Weights of a small mixture-of-experts language model, trained from scratch on English Wikipedia: 32 experts in each of 13 layers.
Below are experts of layer 6 (counted from 0) of a mixture-of-experts language model. Rows are named router (the router's row for the expert) and show model dimensions 256-319. Each number is 128 + 32 x the weight over its row's rms, rounded and kept within 0 to 255. Numbers have three digits each.
After each expert's rows: a language model's description of what the expert responds to; "gets" lists some tokens that make up at least twice as much of what it gets as of all text. This comes from a sample of Wikipedia text that the model never trained on. Tokens count by the router's weight.

# expert 31
router:165124143103174106164162086095152097154072135139061098119145192172143099136085114144099084197100144168190126119126125093169202099110136160150117144124113149151102176094179146167111121170100167
Description: Conjunctions and table pipes
gets: "|", " that", "–", " also", " which", " United"

# expert 18
router:174111147150150148148155147072070160119108110126201126113107145131216119138137091170139115163116135176107168144119115076135193112118212179111118133156153139124149145110189149093163153126126084
Description: As and openers
gets: " (", " as", " \"", "/", " a", " —"

# expert 8
router:147124117114123102147099102135105091112108097151216146092137127198128115160160101075112132115116141179100109175106121145194189135133122114080141196101117135146181149086166126129169119131123148
Description: Initials and single letters
gets: ".", " S", " D", " C", " P", " B"

# expert 14
router:076091135089087150149128127136111156121100177067123131111134146101123119116179140144224127130057122111100147091142161208156156166169175127120093102181089110121104112081151100097115103142163170
Description: Auxiliaries and negation
gets: " ", " was", " is", " not", " had", " or"

# expert 21
router:156142106191184074170127178117154100162147134130055127161133142131111129077155109120126174161177139108090111188167190144164127169084101115140139096148159156125115124160145130112116141147130198
Description: Table cell separators
gets: " |", ";", ":", " =", ");", " –"

# expert 27
router:094142131147094158142120092127126136149127167164193074138139135086122103165156115109193177144143146078179109119093100086140136156151104133117130129103131161148125132159183118115080127066100112
Description: Sentence-ending conjunctions
gets: ".", " and", " for", ").", " but", ";"

# expert 16
router:098132098123110179154130105175120084122171132070111096102099105116121134121112118076084085106136151109158152068099098139122117055095145081183105126200041104127106134138068138101152146149126143
Description: Leading year digits
gets: "2", "1", " more", " such", " North", "F"

# expert 1
router:146156121087096146132107165078206133089092127196078218110124081127103098096085163125096127190110189133095145119115111106112102163096119190108128158133133167094075142174116079108098103166128162
Description: Subject pronouns, name endings
gets: ",", " he", "i", " He", " it", "o"

# expert 19
router:129178151177100141138084137066103136129116114177144092135099103129129164167132100091176094179146121112124134106143121157126152158158112103083152082109096106144085115082121148100065143147120142
Description: List and infobox markers
gets: "1", "\n", "-", "9", "8", "=="

# expert 9
router:123111097110184126095140043118127101177170116101110105131160117095102147146142094126152145134142127147110129124127168093086138157173170090162107111090131097160157149125126119148150140111098149
Description: Verbs and endings
gets: "ing", " with", "ed", " of", " made", "ated"

# expert 0
router:150079101107139162105144142144159127099122174118177129164119097106078103141145151086094181100115123218132161126133118159083123104090074086174161124135176079115161123132139160107177112110104140
Description: Name and number fragments
gets: "3", "2", "4", "D", "B", "M"

# expert 22
router:154143116112115112136126076113130110143150144135127092059083123160079176156143172208176112113106133142188152097162132171150143122111125117089154120089103121073159144082113132127101075093088110
Description: Hyphens, dashes, headings
gets: "-", " ", "–", "\n", "==", "/"